Experts of a small language model.
Size: 11 layers, vocabulary 2048.
Experts: 32 experts in each of 11 layers, 192 ReLU neurons an expert, 2 picks a token, a sigmoid router.
Training: a variant of Muon for the experts, 358M tokens, 5456 steps.
Below are experts of layer 7 (counted from 0) of a mixture-of-experts language model. Rows are named router (the router's row for the expert) and show model dimensions 0-159. Each number is 128 + 32 x the weight over its row's rms, rounded and kept within 0 to 255. Numbers have three digits each.
Before each expert's rows: a language model's description of what the expert responds to. This comes from a sample of Wikipedia text that the model never trained on.

# expert 16
Description: Hyphens, brackets, prefixes. Hyphens, dashes, opening parentheses and quotes, list-item dashes, and word-start prefixes re-, con-, un-, trans-, sub-.
router:187175080134200143101113098175103144143126129135128076153143066193095132081140080144116095101088124113135161158156149100109138157105122094144132058176095130219094163129132095121148122085184111105104108139089162106117138088133071148151106169134176084112172204167098072143168106171118110126167119134120139177136125131101108109069161116162106160096101186141177099153136111106129095130153173157165043158069079087176113142110125116094126146180121101155111158116165185162086139098165138

# expert 31
Description: Articles and possessives. Determiners the, a, an, his, her, their, its, usually after prepositions of, in, to, as in heading the Department.
router:107135145163181076126126096111109106065157126083158096136164071169103153108154138145124135112136148084113184099129166105158168221091104122171129097141073154140126163150087095114159082134183090116168096156093156064094126090139109099119121129098149137078085210146131118105143115166164140143122105141056163179119134137118105188113149084148137147128089175118161145125141148132167148186122113121126092123125169133153111163136107166139117143176122108132109168158168137160123170082179137

# expert 13
Description: Prepositions to/for, table pipes. The words to, for, per, against, would and prefixes ex-, dis-, plus table pipe separators, apostrophes and non-Latin script characters.
router:147121077161158114121156082116141153109103126109125103173175083177105175082132117157142146105063122121110165087132159117038121152109108107155120077150088134187153142135079127115171130117157090142097083141095135118135113165146116119123099172159150062124074157114145087158150066146184176150125096171154087161125099157133084135093141130138155160070092087075169170080153077130149104147161115137115103128087101079149073206116136144137131135141111107176088169125163146146082151164148147

# expert 7
Description: Mid-word consonant pieces. Word-internal pieces like er, th, b, us, as in north-er-n, Lea-th-er, Flavo-b-acteriales, 18-th, often in geography or taxonomy text.
router:115138110136147138105069102120121095128077118128115111195161113153119160095168121145102108091067144090126165159146128165129146155114082135101155081141114127099173169147094109119158108132116048077104090157088141146151087109153109154055108180146137057088125150142118135164160075078174145141157090159140113104153106145091120162181080102152158139103084199086201128078177080128148118145118135139146031136131093076178122162084157127108120152138065086115150158124150129149099137070164118

# expert 27
Description: Infobox field punctuation. Dashes, colons and line breaks in infobox lists like Born:, Directed by:, and degree, minute and second symbols in coordinates.
router:143134101118172131130113123158113143100130097046195110136139137191116144128103121158109096058097128102123144147180173117116225143104119094156144146079146109150161166117138141163137114161175130113088100178119145062139163101135155117053166133157126118143078116138075097142170110127143170100167066176110154174149124163071112204136115137157148138081115181140161153073141124087168164150155140148181112149102129115130056163121142188111134127121106122151095147165122132150090150077191189

# expert 10
Description: Name and word fragments. Mid-word pieces of proper names and words after a capital, such as Ma-j-ority, S-amp-o, Gu-li-yev, Min-ist-ry, often in tables.
router:133133095124180126148104085125120144127103069092172104177134110153099183065114082146084112072097136141119200075198156119059127201119118143161156132116057133168127177127105122143180151126156085131122142215106171126161147123158104097112138179113116101121138152139156127175123094140155164103146056111098163168143125096115071147105089071202148142078109145117108130126153096106135101170145127140150110124098139092147113139118129108098162141150107169146126119175118130136102137116128165

# expert 18
Description: Line breaks, statistics. Line breaks after sentences or table rows, and digits and units in population and percentage statistics, such as 26.6%, million, km, ^{2}.
router:160093119103153120147102076160124151105091166097165124164196109206165130088157091112068144124056113118137174111134185186130180131106116089083130081092095169191170146144067131180156125164132115062127126173099140121097123106136060114097054123130164109109122217134162097157142132128183153118119144094100143153148121121119118161162152112174112146098133154070145139139114111107190122146155174130155095152149107109127089193144189150173167161184117102103137151181151146131096166126112161

# expert 14
Description: Nationality endings, conjunctions. Pieces like ur, an, ian ending words such as Russian, Italian, court, plus conjunctions after, as, when, until, and table separators.
router:158106076125169091089120062102129150103124113128151110127150139151140194088149122114111099121079137178116155126132171109089175167088133039150156113163074121152161122141155119149143075131180045131076123117066123089099116093176145156069095113135151159104141141143157110129154057159101115199195110128057132129131151181084064136113101109127125175090112153102135123131139166102140124172157101120192094134101137123132108142130127139159165163154080088156087133141147185152140143100160136

# expert 12
Description: Central European letters. Consonant clusters in German, Slavic and Chinese names, such as z, ch, ć, č, Sch, burg, as in Tan-z-ania, Wirts-ch-aft, Z-huang.
router:131132114123142115107098091126072158100105111056128105161154111175111154135093134127136125088101085142140212107138125149093154150127084089171161129168092133138147128093130066083141131136181087104118120170078134125111113045103079141067114157149144088076088138171092136227167122184154178129120147143096129140141103124070118153148097082147125158092076144086135164173172144098145113169120135186115133111100118101151094131085167114132157195159117123133142128132140163143138152098179171

# expert 5
Description: Sports table codes. Short codes, letters and numbers inside pipe-delimited sports tables and lists, such as DF, GK, L, 0.00, A; H, and 1R, plus name starts Al, Bel, El.
router:127148112153183117144129076122120114099080131107151106159153110159104131082145136152078106100112136154095121124100198128096140198086100094160149096170129162123179131101131147134168105133136104098084118138123136117143145063148169097086144127098166089131100154154164068208107037079157149105128157148063121120119134116100100133157121074198125132050038138135148151132167115145158118186126127117162090123113089103118120161107156113149137154143088128141145112177131159117135168059140175

# expert 19
Description: Numbers in dates, tables. Leading digits of numbers such as 19, 18, 1, 8 in dates, years and table cells, as in on 8 October, 18-50.
router:132172089202120076123128110130051148118053116118167115158171093164057157150158130141127112092130174111099151161152161138106149171081109089136131120196074149121154148157150106120136129098162099103100095174074173112085121102131112100091114125103140102126121157136106114176144134180117145146111056116118118094123151194054123125169108060135089090108102095186172122086165161066142087175131169146167110111060124138122129198137147151129196134141085117131088146130188173153091112101148179

# expert 21
Description: Noun endings, common nouns. Noun-completing suffixes like -ment, -ition, -ship, -ity, and common nouns such as film, team, season, school, album, election.
router:122130103151171124161138084171093110115068171105133113163174074188094144161142074167065119105101118140108173157140139150081160151114083110131147061127080114132137155072120084098130110105151097124116096171103123090146151062123146119088055115112133113082129127115093132134154091182165154122181113126092163126099113121096112134187066114175106119128110129102126122113108099113140152194127142188162092107076125156180129159114136139138175131137138118155166150105209188128095136075193187

# expert 17
Description: Lowercase word onsets. Word-initial or mid-word fragments like ro, st, h, m, bo, gr, as in ro-ro, st-amina, m-other, often in species names and math text.
router:120128104144169092150108122167084137086086124110149118175138127183114151092101113135138116112073140124108142181175161121056180142083126126161166120149075122194113148129122119157165085123134078099131102176094195111130139136111118096120089145113164074119169146133129118179158121160174178159124137143113118162167085130083110129164153106151105169103057115137111113102134087189161083172125102125176119094101140092112104139094102161160171159166136154136137110144167171186115143161172180

# expert 15
Description: Table stats, short syllables. Pipe separators between numbers in sports-statistics tables, punctuation in number lists like 3:39, and short syllables such as la, mo, bu, at.
router:125157136140199081144140088129115099092105100084144096104160099180130161098125140104085115043088115108141195158136169133062192187111108130192174101121067122155091137143120126141166086159150059095134134127132122059155100084131124082121177186153131128088113183177139135154123106119137191132062104152130094113143143116142101143128113154223114137128120160104195157075147090119158157134125141086152088143087136129115073172121160147157129171168126123140130163151136182125145130083121171

# expert 23
Description: Prepositions and past verbs. The prepositions in, on, into, with, from and past-tense verbs or -ed endings in narrative, e.g. opened, held, was named, in person.
router:128181114134166131092136101106110160043103147070184103122159108165100188094144151141109131095126157076127139094184133117046128143055091140152134075113109155105165124126124135082122121072163074146110115113084151120083131110130095099103096152110168141153132162138075089172140129167152158146114091140099142172129144155137098156093105090188143132122107177116145137075175084119170108134158113100176117130085141121179095157125146206146144168184119133165059157155115176152096194108198165

# expert 9
Description: T-ending word pieces. Word pieces ending in t or containing it, like m-ut-ants, No-t-able, L-t-d, plus the word not, -ly, and pieces like at, in, st.
router:136140144131137124118110062108104117102109138029165094164159080153086096080109106110139129094077197168116128106109155157076146152129106101120157112169119139166163141112115089106167090137128073120078116182173128090078108114125104106111118104114162095077108116148050116177147074174173174144185063152069130128133131136106041162117068144134124136101123113102122121116148134165178126147090140117174103132093123139183100134116130161105187137170078082139100139202130112078081117098159160

# expert 6
Description: Short syllable fragments. Short mid-word syllables, especially y after vowels (be-y-ond, Wa-y-s, The-y), and ra, ri, mi, ti in words like ar-ri-ve, c-ra-ft.
router:157090141134180093137149121134129090138069120077176094181138098194132183091152138167136129107112146095097158158154092152063128136081098087145136155140022114166144120155116129113139132159169114098098121177108189087169160097099141126086130154109190132117099135109082115130152086141152164149129139117101138144131085169094079145107104075136121163094100160142172091066130104126171093123115128102128096175082137090180083121139101143108164149123115122112064110155172145158118156113167153

# expert 8
Description: Plural s endings. Plural and noun-ending pieces completing a word, mostly s, also es, ers, ities, ations, and whole plural words years, people, women.
router:100154081162166101161154093163092133125121181110149089189130062144090102118187082147099141090134131124130086171121141142123117110099086156159150087113110180156116099133108101125156113154166106080120087162088138075117156115168114130129089094102205082064127134093162086183163108168203158160126084145104123162121136161119105172139120101204122159071051164107147173120174085144187124127144108159146068149107135085181092165126151165132183150117103100172140137171165184095172144120165226

# expert 30
Description: Copulas and articles. Function words after a subject or verb, such as a, is, are, was, were, the, in explanatory scientific or narrative prose (is flattened, are very close).
router:135109049165133135097107085150106122069103117079162107171162082142128176102156099116086122085136167153096195124131127108101199193101123155158119149135121169151150211113084148143151098148162070071095118213068120077165142066121121113123117114144135112123094138152104099112169088147151138172128094141120126140153101115076116105134147067187105188116106142134129139106101141168229126163144145103155089113109074084137094165105130197142137141166100080123115151163162146151132157102204182

# expert 1
Description: Adjective and quantifier endings. Quantifiers and determiner-like words after the or a, plus adjective suffixes completing words, such as two, other, fam-ous, suffici-ent.
router:127142114173175078060075066139148144119083129098185155131125109153069123133117152123122090110103136123142154138149129143127111166099096125135112125097045146155152173159122085075141113136162082119140075137079162155116121125140104116119108146181154112104071117207127101153138082151151165154163123141098163124167116159088080129102139088169139134123078144110097136085159125153148094140146164116191105148122091131165143171074123151145107165155123143138061114113158144116131136133177141

# expert 28
Description: Year endings, name endings. Final digits of years after 19, 18 or a dash, like 19-86, 1897–98, full years 2018, plus name endings like Hong K-ong.
router:171086139144186086135132067121111108103056122113151157146096086145092147111125127145067098076111136134119167148139161120079128194114153092145120080113099119104152142094133099125164139179179093090108082173123157082159113126099139097114061140121155024087119148175102136203206098187142143160139131089085126188127103106072095134143092103138115147129107159133146105106113124147124101179145100190124106122108116123115094160133166168105180185163147119130114133192180147133128180137145151

# expert 25
Description: Non-English name syllables. Syllables like ga, wa, da, ka, ta inside Japanese, Indian, Arabic and other foreign names or Latin taxonomy terms, like Tani-ga-wa.
router:106155110186156116115125099067142099093090122063129079177129058163125155111106105147113105141072144091144212146174179171072130140071087091162163104131068141132169120161093152151168114165186084093126092155092178141113100137118146087111092123130135088144160163152112145162167108202195150147171118116072128214147082149072081173103096118114136129072113136114107129124091104134151115148189095150114092118084125112133124192071151170105097175151097138134113140164174106140081136073173111

# expert 29
Description: Spaces and consonant onsets. Bare space tokens between words or table cells, plus word-start pieces f, p, g, G, P, as in back-g-round, a-g-riculture.
router:114135135187180100120137102167070141095092173085171074149200088173132188149110140166083114132108117124147182127135148128109179116097080097198127128160102074163188156133115082146111111093177138085075109152073141111143079126143095105141106167124165136142118106194077133140136123173156143142149097151101152158166098160122106131102115062169069167113086158095120116114135104139194183169150124112160121110114161099135109146045124121097143112145084077130142131129133166160088183070118140

# expert 26
Description: Name syllables. Syllables inside personal names and words, mostly ri, tt, son, ill, plus first names John, William, e.g. Bo-ri-s, Jer-ry, Ma-tt.
router:111151077174147108124098094090122099059079080114146071149155111124102128112154090094101123138126098194140112143189140171099157150115115151130171129164068117169150139105123112107151097108161090093089096131086155146152165136115149162108089100130163087061115146162118093162172125198180110121193122119075107158136015131152092164093102079163134172110115199087165112115124091109116111163168151184126099145107154123123142215165125105125177172170151084132127146117139132116111136127139105

# expert 2
Description: Mid-word vowel fragments. Word-piece fragments like e, re, ie, se inside words, plus word-initial E, Se, pre; e.g. p-re-fectures, paléontolog-ie, E-liade.
router:142144117145172139038121083151060127129086166128136079140169124117081123109199127172117144117117080130137176134205164118144154173122051084120160110129084146113134171130080118113108134139142081106124097075087147117082156042132162152149088144127211075125086138162103074140123099139154122171163129140137147153124065175096124185163109103159113131104133127084071133090177120132164134135137141123134134153171102070172113132093120162129137148155097082132097151155141120144088178069131172

# expert 24
Description: O syllables, music context. Letter o and syllables like pro, pa, Go, lo inside words (Ass-o-ciated, o-btaining), plus the and of in song and album titles.
router:148154115127186141163142079117154099120101097063191093174152128147123164133150145126092129120076138141166147089112154152107170183122136109148146160106066145102174156146145119133182103109146108107137094147112141113109136118131093093138126161102132093095107173154146072136172095200148161137126073169044151151163139147075102178135148091137113122117088153128118131088097091154125088151096132098151136110125078071098142177117198181146162156169102122200121168084134151125105139097160173

# expert 20
Description: Punctuation after words. Commas, periods, closing parentheses, semicolons and dashes that end a clause or name, e.g. During the war, and Tambor, and.
router:146105113150178090112114037133073175091150133069195117164148126119116166100194114117086068096094150129151150167155169108132165209102089142146198129158064120165178137123096103128157079116164104095107103179110171109127132052131081116083122185126135081139133125123092120198128110194108115151147129160110134138152142143088083112132093133152100146159092164111109163091124087128145126168148147145172052118109086132195122170065141150141122170162094130166141179183156178119069124125131200

# expert 4
Description: Conjunctions, of, pronouns. Connectives and, or, but, of, plus subject pronouns he, who, it, and suffixes -ic/-tic, as in Systematic, Museum of.
router:137158064090174135092123128118057138082160143082152075125179095188120170101119119142118122136095191098068163197165127133128137152091143082139141121156119118159162110141123143133133108085155050083090092120132135116123130144166114086127113146189115077114101157141086145139191120177184153135120087147093146147186122103099100110167128119124141167147087135110101118101087115125182091133154075135156142131056120181159090160141148141179149161169039098169102146136121184139177116104157155

# expert 0
Description: Table cell separators. Pipe separators after team or chart names in wiki tables, plus capital letters and semicolons in abbreviated race-result lists like MAR 21; TEX 30.
router:153160066109167168135115095116104159105126144095179066193192059159099169124127175178104094071099123102072184181111199120106159197072105125134178099170084157142130117105126118096199112122161114134120103150101144107114115080144110122164085101104182113124090121118098095187123117188175153180139109123137160124135131158163068122138086113181134165161062137134124143096115093108102121200153141131171144110124098113179105162058126117134146198196077086127104132154201128148097172112159189

# expert 11
Description: Capitalized name starts. Single capital letters or short syllables that begin proper names, like O in Oklahoma and Omaha, W., B in Brown, Sh in Shotts.
router:118118078159172113094144069137102113110047084077130104188141063153112143076125071154064046089121150151088170096132170148080158151073142119099171118137067143152130145140095145105135137148162078087131131138118112073090134112116137070104105171091167081090135132164117108151188067178121161108151052171064131152129099126099087162106109076128109109121112134117152132113164100159109134159149147126123159128112075104166140175097161137155113139115100121142111139145122161131143139051186150

# expert 22
Description: Mid-word verb stems. Word-internal stem pieces in ordinary English words, such as est-im-ated, rebu-il-t, c-ult-ure, hum-or-ous, and initial C/c.
router:162143108125156095127131066117119087110069189118164062122146103205096149110115091084107121089144155105102145113186196141124154162102113086139196117147083137151148146132094163123158106099158106078125110157094172143104142071172116105155142166169133092117117118139069120162180079146140187087144137127118149175085177169100141184136111127115151185105128151105177172113097103106132148190139155185206083097129182115134099185128111100130096156201052161111096122161127164165124138111123150

# expert 3
Description: Latinate word stems. Mid-word pieces of Latinate words such as ed-it-or, an-al-ysis, perman-ent, de-fin-ition, plus word-initial pieces like National, Central, open.
router:128129075159152095116148123116137126053093114097177116159177077138086171108172130155077067153089089111121155182137136117125150185095118119138167124120086098181148161142146107124126074189140081075098059136098115120079107095133106119143127205096139094107105155099143091143162120151151131150188137156127184125160140139109130125123111128180139157140096083131133190128150093153172086183167172132150153150095127082161068152113103097152122151128056130140060142143115178103071137097175132